Below are experts of layer 4 (counted from 0) of a mixture-of-experts language model. Rows are named router (the router's row for the expert), gate (a neuron's input weights, with its number), up (a neuron's input weights, with its number), down (a neuron's output weights, with its number) and show model dimensions 64-127. Each number is 500 + 40 x the weight over its row's rms, rounded and kept within 0 to 999. Numbers have three digits each.
After each expert's rows: "comes before" lists some tokens at least twice as common just after its tokens as in all text. This comes from a sample of Wikipedia text that the model never trained on. Tokens count by the router's weight.

# expert 37
router:544540473461498485522546468476481485452526481469453477441489474454498474541507479515463510456498508435510497523515460469463553515504539530420454505447393496544548519490507620527477524510484529
gate0:524457533499511426508557467465506511397489470514521531477518534507447525495482448547452502498562496516502470471494450437481530474567480509480544522490444506482498416532465482474473502525481525
up0:500580493454437565464430525552480484589493546541496506567535517505561454518503509503582460509457528519458518491494526534526438494407527471535488471541580524487528535504524502525513513460505486
down0:559485493479573469504506534451449533416534476467462471495558510507476463572517509445482507483531481562465514508537542577508444509509461418564500492476442534502525469487443494563470492549512531
gate1:492534473512468595495478506386479482529491457465552484444524452482449481488422543527508455522557504503517463494500476488496523503515490491505510465472430513543530486434523547519435489586542497
up1:457504559526475460488522483554487496546463512518459506551462542576502527533503438541546538542557481486509522489555537485558507500487552473430518615506527479452451504542476453471516505475482551
down1:551491545528542477531530468550472546507423536506543576551517471440528482480488465612486555541431500510474494513520434515473496449587520526471492566487518532519569430526564506490520497505521489
gate2:506534497502442536520521502502524398493536442497457553488552494584468488530479496513435513499476531432499578464471532503479522490554470477461537513510492526539550530523526526533511462454481438
up2:477521465445468584523572536507527451475513460505483526519541512542453533509474484551427539516478535462482533477506534530485515508523522475457512565542525515496525446559504505510487464468442489
down2:500477456462432476477544486559498495462550465391442460504472501539512491595506500505522520517525549488518520516518432467559473474537548560430552477449505510477517458470524574531571581489475497
gate3:460560461457491512491482521476455480567496450495464510485500479461515500486515581509546506543492588470472552509586491511541571522453467518467423442490536431489531489465571509511493502534500524
up3:462494433507506526508485470507476507413466525510524437480460514485520486509493533486446539436544451490527574525521524516498404494532462541546493509487408426551551524502563491554461469523446486
down3:551513489545523477505497448546519522453523391442532504488540504553496517547530513498497452443497602567478471464486487462521485482478499471490516516490529516504513464482509506480486486502436438
gate4:519496522527522456516494544459438503535528566490507497517415445554500435438528483488533464484518510483449542516589474459536471513547463452597458535516465532546549512512513494526514547525507428
up4:500476469555535511501538540442449453509541553488563454520467437510513458412520490507450479504549522471481580542572481495487485515531490477541457540500420516559486496520475521533527486537525473
down4:494549553477538469462554479518502524448519503515478492466497455503477514424469451528488473489480571514583516480514453544506533508517455507540588442471543559448503453520526540485496533517577494
gate5:453545559604551475551453588525444435538497451500533430519476419552516464575531467591503495480481454546479592524543572388469568516523501456442478465545523494472528509410418527539491489480452586
up5:592481469385470508499498424540550512511490571515461511488465555477497541471504504394556498507495547465500459431468490590499457472466488548574563511472562516500500476587581480476461538491585473
down5:466519513510477481478495480560463431575460464490524451496472487528541517535575523507412525467572558522445482469420541571532485506551561532480395471611459520519426578572480473503524536487592522
gate6:533519501528460502479497494539560476586481495451463479503509478490557553424534527515453461618472519531525503557464517477478514509471501499471445445570504503503527492446547459528437504486530518
up6:557464482512494527466507453531554495566502455439443482462496456490545536439513519485469462641453555513542495536454500480453493521493471502425416464534516510562533486470538482483467487493531492
down6:511499427484435492464482468475582553523580497474506605533506549498558442480483493470522550543495506479545464479557458472479536482562421514428459496470485479525471487528522426535463509492531519
gate7:510500508546570547507517499463489596587535468530500543488468476478550477542548486524548504444457481490468464474500469493520523626480538485457459436517536470484417516526481483508544497483517530
up7:520551554518468428506522563578542431483460514486518507554495494534478524456460516494491412553520435539528555486504523512521479447518494477549573533498483555545580499465443494499477516448536494
down7:513507462479471527488550530534520479492475507460515426545454463546417454498524546474518532514536520469513513456482510492560533466467494511501522478441459538518596574512497520534514514441502491
comes before: "s", "ing", "ed", " of", " to", " in"

# expert 26
router:504549481514510427561548487453478492545545470470559482446417429463465512479506528503460437479481452570573497551464509508531499455526532537508498508508472491515492442542516526479536581525518539
gate0:527599478536480427548504497473473505484449478532471556505535445536501535589490460517522422527456522533522450521511449450481505458519533441413551468491543536476447482514504520478484514526565489
up0:525527428554552489514506448463434496533543484471491504508527455532559543547493596507471420535487548554513568532508450485510515577480481519496467522508575506494474498494458539552511542454533505
down0:466447478457582514579554583534536475521550459533466534558529553496410466492553538514490531470480439492516569499528499506448468518509490453550467447517523436492442550459472491549506541471402497
gate1:465494494516481441485487486515474494553483494501484486453395528511517487560432496517504507502498503486480555539500517495542570482569538572550474599493488476518541528439501477477420498471350581
up1:552492438520510521512514431552548442457561466545543512525598462482532483413521523532511469473502534513520429482516530528448489504475502487457519482536521427478435463570526517507541463528603463
down1:477479443504491490491463502547562508450451528534570577545555490518527518508500513487497415473465482511511540510528484498501449486509502460394501480563468498478466459463513492514503568518478480
gate2:473547500511508434510513478458595512381445495492499519495467466534457489484481450451520542538503549503559459544484549508443527552564522539493497420497479503545408537587572440483508441450484477
up2:498534517462591445475464475520539506443466562535519452528519493479540514537510468505600487432491564531490454551410521481508500468492467522456459457508441577532454485539505526470447524456487541
down2:483488523516428469503532478533554469562467546480521511512450449556478490541472439488515464532528555508504452525498415546451563444552503496477524479470460518468533420429522452447473515509467435
gate3:431501524542527483509458474578535505487483504529552414605537574511452563570510497470542533485551526509518525526435508444541518458547533458560551431452533521480535552444496624541454532543473498
up3:411499488511507480497487429581544492487514519524508444564510556484464570529493479441519527499583523471503538529412518438526535473582516496532548439450526523515502579461531622524441530533498505
down3:497435496494534467506530480547502521550468505506520532453566507497492555510538477506559539470441515447461446498522472508483585444436536468488484523492457520423497521430525482507506416571552465
gate4:524421529559518508467482555534499477528522591542518477459455470544502486473479449550480495523506485463458500513497548550505460517521448507551421539503501548493547575516482513577490483458528445
up4:515396479512466490454526523496529423518534527568528461449416490565493459490440470532488483505498515453490497546489565523498464464525458535518444563458454499525526575496507526524462490485536461
down4:525511510486557548485536529466512551529500467534461496506512481599491473570490528436501486462508558463461543513519525519497497544540429495548456476518423501490499514462481567551455461505481530
gate5:521450415463561491506466523521484480571500517552570526513514475459486536493495502536475433432497488507540460487458474541599544437427483567436511476540472478369473475538461484501462507475481533
up5:543556553509398395461457532539471527483479587430396447494494542565483440550485494430569568620500572453445551484510461469445521489501509463564550571489455509571495463485527537465504464471490512
down5:512458533540496491528553538463448506491479544517548531556526492526496496577586525468524589523554416499453512472540508516461500440499521537548495560531565504496450484511490485533568511569508493
gate6:487470555483495519431463486514510526493491542575495462457482483546563495531509495501516510480608481586478556459473506472535540520518457451551564466547467546470498483529534493558513536480490500
up6:502554444545531467551501525467497499482467444450473506542542567442454476486534564523497481521438466416511493510524535518474447527452556510489444495422548519477470567455419492477458471497536498
down6:563546540473522490570486553503423457503555468465489533444484528459473534518516475506525562619552528515485498519547523487511475514473482502501509499440474451567466464497457564507531507535456467
gate7:501562504503617488455501504564453477477528471503512485465534518478565475575526546482487497499473444514455590478540482508457506487465480545438479491474479491462522470522398488491493540520548547
up7:483557486548556477530517511558411433481544519496478446519533507476545478601501551444491532496504480540542508541550420542433452466482500532453435429513424465464567482486474470501461517526498562
down7:445465491542522522457480434501508486446472517479570524513520501522492468470444542501473460507507534504483522543491475521469491520454458547501474526497522464478440508530384525497564579512492530
comes before: " the", " a", " his", " Science", " its", " New"

# expert 57
router:517520490500515448533469465546477507503483534499557508553499525503517496505565517415535549449593421533522500523552510461499435496487494576447455533468475538557529489429516566450428507525459470
gate5:391458440542460452583539485547559438561487451465543474440461527536451532486535512468515510485525439470533522502516525429524469533547489560496573535553467457469521477455477509449497501526509480
up5:541567551496503451515471421448520464518489487558514465513563530492518481427461532507500466523512546495437554438527521470501502509511483432462568493576571503456503455523555457529522512550522484
down5:450613537514554453528414505505507510486532538556525483385509453474479487459530467479484516517516433516442521547454503435493473510520529450523511464545568532466512500523505461524460435529450527
gate6:503535471520484480527489498503533509467524486462452451448547525608472568492506554482488558530441578495479559553488520525521469522447433445508534519485458440500468533510549483415455541405465480
up6:442476564472559548502501497534487442521533478505561552518507493443487489517469364526483480473521477563540498468497490484515512514580579554501469518516528579532538464506445529558486496553561549
down6:491457526441480449525475533477465500466430486493519526498547480489543567445486525549482504513627453466454458469473506523431580591548520488528561554504581473432509502515557505519533510550534491
gate7:460567508505504455538504500521540616529531519537555479484447536558471503500511432497499511524469495457454522433534523532485503541514495500496523653570521494497510459514530494482474475487468441
up7:586492535484513588478513499456436409490517511519458527513471476482494473515525513522492521514521494565502489551470453418527521490514595459515491384400528492491475495546458476563508504506504531
down7:539540491460522379478512462548493506474460502473492547474447541561509411439533492541541490493463483439476534511552455533488495515506517468562525493503446523452543546520457521437509545472506466
gate8:548515451493530526483459492526527557451475491445571538527531528439556491587547575497489457466520456529458468512565528518517552514516515537450481474464479518461512540537396492504528530532514499
up8:540430508522504442529505467526426440486504536503567543421465516505453511476577493487521522476460555396529571415473455520441483507529547519463522449530485473490526392496523499502569487516466542
down8:510468542488441445505423457499510496429500504438506533490494517503573553503510550520476484453508439403485542529510500538502497534506568462561517423552438562495521534474546563495493538486507518
gate9:538466521494522501492537481483447623468482482534490525486502525536523583531498548443505468428597506491504518420492511546494510452459502502442504494497458503457571526455463528498490521521499533
up9:521525534498497544465502512435458603480500471499468488507469537436548545533477557457507475459548524538535542417478552529478520479422419529426503496469489491492504565508464486503449513453521500
down9:496491495518547447526507524521544478529517468471475516432489443442465543439510540498505609457470514457512492541402517504494500500540512530502487545486496521460466571488423543515446494546535478
gate10:477534466540552445458481532508522492516521567529532443516463486538545469614496466524477523477495527461476471524479483487482473556562476448591536563503477493518548529516478499462423527489429477
up10:477536467547560448504465550556542492500528568494523473504470479548514510608517484479511560476493529465494499569479494508455449552557513472570547544513453488509570517458499524432414520494452438
down10:568509559477527450473477418456422500482529470461558480526477487504507545469555528538469529544541552475497561542472473501538491520481489509515504573523497535495499440530471540489495410554563501
gate11:503466470540598477518484467528492515521466433527562461492510526565422533579461490505530527492560449497501482517618563394454515528462491515508546553440503460474525480476419524503471523559543474
up11:529500514500429529473510530476437498491482534518429480527468475434479494478578462481499514527441483512562499497439518573506479421557544497497477473542454457511507452526522507496532467542410586
down11:491518467478495528541536546533520589485426570414501434498474524545518551506546469562548554445460539493436567408498494407518456481532562516490447466531491580547468514478466533541482497519480476
gate12:461458460422463436509523472469526528542555432502453523524530548427452549465488550452519516545564522499516513510477500491438542543501478514482500528477512511532509594487386482478490544535555451
up12:475513497525531514444520537488530541518570488477485513513469532575459496526500523507535513542571486460481525490525491425453540555471486444554538543503508435454467479500397464479434490416481497
down12:431517536524533523543539471403543505500473530506415548595522517540484553497461511471510452464535530491451502502471513519505460495549505507407522480495405464545442535465535450475480509530463486
comes before: "1", "0", "2", "3", "5", "4"

# expert 125
router:471524451524570528505581430524525480457510475542491518534524509497514507466420514461553511482521424564487507478460494437451550544542571480470533540494537475523498429460491589485510459555581472
gate0:466547508517470496484522520502522413476464502566558434586549527447529503495477479469487575463518415536499517488505561494517567530500427498527442502488488488457502477484428484571530494553520427
up0:481540528519489500483517520503496405446460513530547450545515514450531496502480468434489554471505375520487522487480546489514593543492423508520460505501511478452488469486403500568547499540516451
down0:507405496515435492510516526516510521469524492518499496529529446452523517506528531517546541488502488494473481512443555490497502501536506480531536526476522569470561510519536487493514383470498452
gate1:449487506548558516457552433494543489555550465556512451517601481494514503529433542535487453509535480500480543557504481497504569549539440477468546578475407486421493485501430481546463466480590449
up1:485441502511516525445526433465473478590530501579518460551494475522473525541457501499491504551525501517521447535555557491550568506489474525490548547510414475410516456489437491496476477505557512
down1:529476498496486466484475496484528554533507430481461521441478533561447452508491532467504478452563505469449540462480529444484522483473470551492511474502523473521408486413488552521496582554502546
gate2:521504454443418428510496521537460485498463508486541590481512580431460484496550528510522481424477459551542448501515485536498493461519448530476487475514508580463495506583541434539479527556498494
up2:491498562508540555475481493514545532516523521498458415510502427574546512503494459504461527577520570447449550493483503472507547504513556467510495516506510421498505506413471552485514491419478516
down2:443530545459579566471541541516468425502493512466474524493509469495476449504560559479528513492562516482491505502505481485497479477541417479519416437468474444452427449485485504512449471523452498
gate3:461522499552488483515545512464501450544548509479503451467461442453553457491520439518517513542557442481514613501518488445432514507514559512512478529418529469446444492437458480523456501491493442
up3:495426473594485474446470426447540483456424467553514459472511615507556451481435520480498527466521536427489518502537575514490479515430507488420540526508567512488521532470513521440557462489533491
down3:531551537549453529483505483477517467489510523526544475529472538491422544544454427539528568513528463542585518519452435536537509523588462507525500514507505577587510458494497452503427529534445463
gate4:479573462486561509523570451498516555451505490460512538480589534549478461441495537486460490496491542524473490501601516490511510528466504500506414521575468511506492512499524475498547494457458516
up4:536431526505457484509406577524485425540460496560476521543425484460541564564502465503523504469517479478499506489442445467525474467514476494481569446466514521442571520542448514527458498536495507
down4:445485438517471499415476612535460475518517458492505492530490483510455512488543519494494510514533466497431542476588512486566518481592555462570551444465496456466482523517489479491465437511443503
gate5:500513449520445492459478433566443444498458486496445532514470497555533506550476506478503563487515540489399472495488498543506578514510498527489438526505476474561536554534470533529478501455540433
up5:496552524453532464533514530474554537464581530544497478466575522521472545515486454488526501516436498535513587535488495479552431462453498484515604505509493527482497464559551489456495514525443502
down5:532494440491519489552485505536516509527476487504511498482503499453515500511533520480608506473479563503512545484492468485470592440451453548426465579471528494490522435512581439534525559483551502
gate6:442507548435499435553489466498557463432384550539557463505465489474437488496541488550449473482520464477497512491485504462536574509527447430474536532508486471475488486430432493550571506446529515
up6:545534475504482543436469563549472585545616483482445597464505529495551525514498504476491470479454562548490489481505494565471427442452540577531480421503474531493494529580595495458444516532427516
down6:543477473469465531500505501540469524489476553535487539515430542484502425561532441523536499521440522479475494486508496530421481493437565515462486530510502578491478473475476481549471529586509473
gate7:497453472559487529431482498445514520533551526491472462492451523492477504571516503446510601450597492493520527442524429525466503448526478512493494486458521519544493496448550566506468512541482433
up7:470500480445461517442511497525518498440556500508468514456507508451586549496436552489456488495429480438487487529490514536451530551479532449483524482547529444508524545570489455534503500459544550
down7:480503442499465540512501504551489470549537533492518431509534458542504508521502510478474503499502486470524579460445433493478488528536569568543479494465537471564483506442469574525535469516518494
comes before: ")", " |", " by", "),", " (", ":"

# expert 13
router:589492530557494469495495510493532555508511409437501535423464514481436519518526447446539471527526462508549477459480466492503478497540527459460478467546516524515472438469505561473456465510518503
gate5:497530552522460530483496522507462544391549474406494489555488444398488425489497596523506462541461468523545424529449502484526513480527438479508507467478532567461464490502519490549510480474515497
up5:470489466454464494511511513512557522570534440525429462395429530495471519418507477466491498558497482460464549465587505503486476527529506484458492580465372445499544501516487494464507504496466486
down5:448495480488468447493522510537508461516506533520507454481519517494474514531508527477529517491455469505495551590494480531558531500423491514517546479528516454520529591489508556551490582526513424
gate6:537516572537417532457544452406481565550558462516515547437516552546493507544547497499475507468505507529483536430443451476505520512576566567474463521502459508506443536488473539489495502473551514
up6:448535419443562463492451573552510455495424588507466439558509479464522479459455498514496500551528515483482453545594546527447500482441402451504513517478563499545556491537539405558506509477467455
down6:452502538503499586506557493543455538523468491524522446486517534524396502508462603485473503506488499516529541543536514498510451539544519523462489442544473535483426512417556616495549492520556479
gate7:521455434516504480515450427490543428473535526557406539386492529470459551503546480510490463453503479431493554484520471540415480493492504437516540520530545537477462524483530445480462532513508448
up7:480526525453567549463468625514484520469494518429595458537477437526507482508458570523466465568478507528523483473429520522554526508453485556506460470456451499526509494513475522505502511476533592
down7:562454536483529516547472477572483475511478536467479473483465497539532458517532474460465540455502517480510477486514546498498548504495413530459467469508538505540524497484536560529479452535464454
gate8:482513516493524471474485564549501503550495553519579407454392478511488502544538547486530552444513467584514565469557526487449510497553518505442517500476444478534509458483488516461474504530517554
up8:524467540492442468547487511507518456484489452496529595418502595496538470437574501486485472490436463455502467505471506569488490452540444572507471495522503546471533546533512489522519497459413482
down8:511557542533483539488488454404494503534487505434505516435520434533522498467474473493446492445506544481540484550504497481514544451548490523528479511551519497530513427517567504625527532573525499
gate9:515490479482543456561474565489489486540430471464476545418572517534501489468559443495487434467428555522478443415555525628596509507492487493490491509500410540529549545498509461475509487473451534
up9:469552537491453559467503422486518521431551487603564431549453505497534484453457559520502505535549523480462523597427514446421505435474486554505497547481482489508468515515502508557470490503499528
down9:513569481487509472517481447457518540408420464442530506496468465476468490485490468554496491471576518477428533501490441471497530538487440517540458557500474571441530476507516436474479404516591463
gate10:496528551534576522480584496444533432550486480515454474482452494502459479459546530504512451518524447442518564547490497477485483556513522453497508484519581459512476504480494465504438488530541489
up10:501476482465380497480490455519407571483497524496529544528509508480537530551471508505492549521461454564501450428489474461499515485504475507521469500504397512506512494520496489510545513464515511
down10:523502481462549474524505557441502518542467499502505491539499527535512496410511448539425531521468424527557552550499509487484572478529424538493450496474530495563505478546542595496436539502586484
gate11:484536453516485484399507567494491533575518553486404562497504419459516534508562494458517484481479474507489492451456486538472505462521556501498514448507525499510477508525478529485517512530451518
up11:520482560487554488586470465549535477412475500526582444524522536566496458515479504536495517513527498475519494565505524469509491521494479482527514511491460494498521499496549460497477498466537521
down11:445534465520544491509459491502505509510455578516495463491534439408545485449496533433565447467512522550496473479538482562414498406508560492550493536510505414501500470564457451497519417511451547
gate12:483485503500531538466474525489536560459485446521483483542478548528532479617419524566471477536476633521493466525493480513475514463507441503526477558426505550556415551587499464505452506475557486
up12:482567543469482476509470495490456437451459547506516553486544440484498499444557449476498456433540427486498466464452554538561529500430517499511540474596477519493551481480513450511598514459447531
down12:494484545456464521519536449503482535513491496475513507519547467546489459534467577566536500431504525516475541437440483501454462513495452536465452543497413509480558566557475478537497544514533488
comes before: "1", "2", "born", "R", "S", "aged"

# expert 121
router:620539451439474562461600490528514477516540483551460460522488530439532569461492564425563534512537541481458445509494422506468541414457469539514555463479533490547445536484523489530523461480472477
gate0:509468515502436515547491534499500542557535532462501539466500559527481549446488421492566497442442527550494506422503468521482484444466493504449552517471574494490417517446434444457474502492461407
up0:502538504491592474490504498474481427467487468513484489505497419453504465548491549508421504556557474476500470584457524463514520586570508520544456447504460505489566525545568515568540472520545591
down0:454478454506493456542505505497471561504416469565434491482595481477461446584496546484490447557512425506503545412473504391532513556478471486487477519506461500510579565555501472451441530556575511
gate1:510500465489443481513544521516427540502525572505477487471434515429508583503482465475546580527503546484482491457442481489470492390493531526458522565529467488480433521468477447434494487533417444
up1:535609499543548522523441439561514451449451438491497574562570520495443525471516529491516494506528554490410540464562503507400562560478488448514517496506543473522517463551446471546515499504559472
down1:451578468484471559502506541551497442521486547495434485554513463500447550458582513495491497549424565514568559488518566499531449482488504503490593477464557482512480507598544522455475533462504495
gate2:494543438414529529404531570472474494494543508544494518526456489418447461545463600536486478466531523497573458541554573488550505521472514541473501532544524482482523484523506476518572482576596548
up2:488523524486560534431493481430528555537379509521476454508522591514429497477527496519538491566534446538435550515494500485417585574572554422475528455451529482593518469468485469491442490493609486
down2:491466516519562586561476510481441525561515467433556478478515504432462488509565551513473459524458452565505518447521479522538561546529509492500437506483485526459456498506512524502468467500530408
gate3:511475531503434489437526502501541501469501536441426469458448510435458515486480515471472524493473421467549528535461538580532507461509477540512530620507472490543481516529496480443483485500509480
up3:377507576407462541457428569478412547553472415491485471546523579496463475499544479528569542501487485461531510524516512478568510500533524462554509497479538494552528509504535487516527477520478479
down3:478436512545483498528479514545468459472481564459540448504425471472493470481457501519443527552509522522577490487518548493440443476527459489539527479550501521451409498574581406502506509534507553
gate4:494545564494534500492500438510570522524495433501459487587457497512431553493446570477479509442565460494519527519459549576461508480543457477493539498515515535542520603486479495534447524492546522
up4:528544545516519474528490437504554552498502418495475514545494481502428594448481524431513514493573502484500532545480497576514553456595463471585610477496519506499513558455474453533468518488521541
down4:574529484439528564453503512502495532530431511502520439525464428525552502446426496553522493576485523440467496499466471402517440490460506521497499525519475556504483473436535446480467508510497491
gate5:514461462569523453447537438502493484526513470507490471496468457463481479523487516469422524485479499525525499533465441466572526508529497542470438469496429485504534447543464532508449516490501504
up5:511529504431464504534421558506548503488463495496498536476522492575492476500521467558572451521514491455474487469470518547464459505490482450545562556541575528453502524481517518536543488450482478
down5:465545581513455543534544514549479501476562499505505507522537553561469510556495522463495520501528438475436529514523498568496488458497477482490484501457485544455552501436540440474477526392469516
gate6:554558539484561498456427492375558471525540501558477498527521548534508456560492530584486458546463526519454517474520497433494493553443456453446500501494538555490501523450453501524475539494559498
up6:442442473495455450551520534597486538497505480451561515461504447493535435496515494459459485481538487514559448534441502516551482445485536496513479492525415512510526524602520514539466498480507483
down6:502539504465523454542513518482543504490440571503448500453477565547523601560397435490506492500511436544494446520511461554558511507533438539433508524522470476426519467471423507491470630529485583
gate7:508427502502487428496515591489579419475524555530485520513462519500568541536514551492471419469497508442551466500406510519479497429471502516492572519506509547517471488595523441483591474456498560
up7:564482508567508473484468503600477433473529498509462456528506529448525548533504505495546514494505473490493531526444501473490626480532410504520573505475532478526479479541479521547546493548554504
down7:499462516485528550465428520558476510514540443543484543484453490477466485445430524533553501525506482439513486548573536492481520460379547559538462589523507413381540585477561543521553522428510454
comes before: " of", " to", " been", " in", " a", " on"

# expert 75
router:580523517504550426523457543505491452505445550464430495543517428579461498537488514524530452476489528482527474497467484492497493492457465439459477460597538524491504513492524459504503487498513542
gate0:468471527534455487503507506487481513491479399496487492504486537537507501485460490554506446537562460512556465497558503445525465509606522495512575536448511476553459467468531434508488452557510478
up0:432498520519480517466578492494512474460466436585519494456490562504503472516449575577484497500509471489546479503558571432457478477552533473479515565538439483598508456570528434446384469465437478
down0:477466528529479533497537507476494489546480454486551422478504545490469501487519500484542455474452476576532506567573450527494526492491493526533519506507555435587544458477480444547465410455437549
gate1:508497491556499490500492458515473455477536571409507390612539460531499523510519503530467489494588517512520511530442542511539475526483496543475494551520510455514533429490535484547545506424565451
up1:509495504446471508551529546495509483442527429507521561427454523494446520506503511450515512509420486481523491487500484523440518442515482487488434477539497571430481538491508513439470492541416536
down1:545567559537525478523543492446447439541503455532555491490534589464505509445496525484547484413479406478482491486523510463544509625432436503514514491528509465556521500471482474564428440448575527
gate2:512481584467498478549547458470583537436505465469550442476530546487476448519526480473521531503492519516485513470602457498490534416591489493419562577505481523454468470511521518451528492436494539
up2:522527471487483530568498452445481539472465507506535432437482515481489513465452417489528487474416497476437514493538524548474540485530505521494514502518473495468460482458526543446454514485499503
down2:507488523493531564499486442490549502518492528512493508485555430548514478561500547482458503534482549483484509507505522454507453503515455581387487535528482564508474472559518483499501516494575485
gate3:521444459520535524527483491529519466565458501554521569498503441545479544483491443506485476393454550499524474452578462530537487507471531450497486440595518534447481496460514508508497481499463519
up3:569404475494516505478513564534530491484434502569498545498517499527487509497495515522533470349427552475509471467518516519552466486456523508505516453607457525488515529510520515488490491487480521
down3:438468476501501545456510533499514434502480553509511524485465487538487525448424470463483446496457471462543436529496492498496423490559474469529533456509551454441498565486509539428505481509475480
gate4:397510513572475485483456456493438400504498409507512567534486504454544530556480361524526447526448526520508465533553526522537479470508512453559475568518506494532465500470507415455451487474499531
up4:554466497482546476453484529497500516458531574512482449520511452508502514502501682506457551498559511492524554522496479473495516507496449519460474472532463523452558508626488552517596529524506517
down4:571472548564482455473554510553502431494501542496418517519519460578550551444481476554510566559503548483503489471525565479447492559535568504447465478491477527454521540535468517461603462527470496
gate5:498488487407468453482461518464532488473504571448515522566518477500518509507520528461464464472417482524499496482446470516440522464540470465495475504557563483447498492500521456486576490484459506
up5:477488475439447440461469499423582493440470539451514487542524517535504493520492545502510431458397499469496493494537489538450492481539468486464480537566576484491516493498538466467543475438424470
down5:514459462607512497544473482543492478534529479512450552446498493549455507450456584479466575477446492499527501480535483436443499511477511485488479491448513498483498504503475506555534458459558492
gate6:552520460411462529463507523475525526428409470424489515421422473508535506479555546476508481527542497513510526551509461464538539462460479479509526492554579496470492494492490550499556530494489511
up6:457457574574556505503492508542490495522568583574503477567520525457482503527539459509520531471492465465458487431463521524505430581502515472524506487477441529501526478454521475528450481500457457
down6:524547535495410472524413512519452475476454464431441537498524419456509487509461560581507506532493520533535574514462549467524441461503398465516486587483539540537535494584509461498470520510513562
gate7:505435561410495515424501481461525495533447604564503482568528527547548451565417520551472579507564541495488480463543547542524554495469451538476493531577507478492551476582507488499559516408519535
up7:503547483575517485578460559547494520525514430495489538437488514429466522459589489461563443489427447491468524514455447418481404527527556482561535465430477522532508565479457526504487482612445510
down7:561448504438523477475533420506484417521479517508445489544470482540518404546533477512505445533512469577493523545565483469482462517464468459491474495538558478531517459554411553552499449488507516
comes before: " ", " a", " an", " who", "born", " A"

# expert 34
router:476460524502524508465483532499493578439479472457510470511506508575562433540447520569497521551492485505565538507538531485493541482390518474549500482590463478441498442490508396447508580420548511
gate5:432534416532490515490509477453497504447541509527530486526501579450516480547532603579426472527484458487511552517491543466485541523488565571502482494396490465383498494434505477476465499464511516
up5:494556512527561435496513521541526443463523534488486455561431528483574492532473528558484485517453430574515527537519547461507518493535546579546523481396486505408497514534518410528502515499497498
down5:463592458447524423513513479508491496580480434531507569455569456486525510530420448441506466499491476494478503482546535479490528434537454462466510458492457518446489550522510596425470579563534538
gate6:434461517459510557536484509466469534489470478514436474537491490502539466488503506446535582561457495473455443454460512406530537587464506517468525492521507447484478519464455541463510450498490610
up6:482480488526464486513474493457444516488547554434472480564476547441530427529461506423539535508472520447455466501517564435552552505500502537511491545435584485487487485506432552466465468569569495
down6:482451526483448437513483577484531473461515518601439451497498460534452506478514500575506513520497560541541431464463475455552528549467530474505500480490508460540417516482526452533516553532493527
gate7:459541495540459452541510523503543550501485450515534469455463486481448558531465534503486522524419538489551495530528533497525451459476447504498436432549481527371544507501453551495540521468546496
up7:516528460510553436560479555497527443541487475543482530438498441568499528501424550511566450472433582505527440501458545534527528515530444461443456485590570552561472561488457550536462504471516493
down7:490530500451493472577518498505458457516500519512587512513566555454483481496524539418473543451508433489583556544519485589562491453488523440489452479467514483482495412529538538496459573565454479
gate8:500517522477519471498518477404490468467417466523496486519577547467549460437574462520544461527505466535502479498492473506540525563488516444506509497487529544540526466419479506504545463500474483
up8:539480488530523502491549536405439505473514466470536401493561546485529465459478524511490475485498488468503472520452482510465571568452479449462503509459536532494516499409512503467458473542574440
down8:484462442463545526456492487499517497470538475459546367502585456555501483571484481497474444515553488533510480564502480514546531490561523426516498526504589536510565497534521476531559485528571499
gate9:491498488551505504451501465544514502491477541467516525473468506577555474559459498414467483430448527460481522481543589497484533438438511438483525496549571490555526439549527498431534531487552450
up9:494484484525506461453521459494512461506420507476477534463456536612507499600467473465512475461454481485454476454564617445486561472457504434481518520602560480522522463563471494481531525487586514
down9:449537455525411534495452513576571490480481488455463494489493490518547533521559547487485523520569537416519523527485533460445547423503493459523458522391468587412498533513559483383535474538460506
gate10:451511490544493562441519493572491506466532555456501469479503516576528493522509553546483460619454507482585544516531573487496424496398488505563425468495479519412492503486546523490517548446513507
up10:416483480526459466531478459443511531541469468548461511492482592494479533538464475526519549425573453545449474488578445507501582495526554568462478577429553481529512538494448478488427462538461476
down10:525493455528552556469494414459458469520492563508446451527523485555483507498448622518513481484425515483582502554475516498513498477462448483593506464517532489520423493475598519416526454488488542
gate11:538526484495458508480508524526453471498593505465513474564542446550475410530478516473490552485475624447553480480465487502520501507387480530439450524502546474487495472469451584497453467429554530
up11:481462456498503498532479422387445551478456582478527608506515510438507556490503507580449443513539391509498476539504489489468540458517524547587519456474534536462479506497541447467442557517489519
down11:527478541537585528485475510486494466405543536438502503521497466509496490510513483443512441475507519575498496583572526508584470557547555482467558530507435485476509480543565562534520568464428479
gate12:513542541475564520554545548495431476500512455591544458492455578534480484521471515570496486527469494527496484486497519440470471519430447454434487518483443492505484500484466475512522526573506532
up12:481509539476570513515601538510441473477524457576562470479400462551470501507457493569456496559497494498528509491490506458468479510452462498486480502510451488496460471520496490510528520524463536
down12:499465492483491528517512468509535537456501481431439473444496525559541514497485456521481503489431438528463499524549443497526501588477523522411537500469511501522517522495449524518537520511481455
comes before: " the", " first", " a", " his", " season", " club"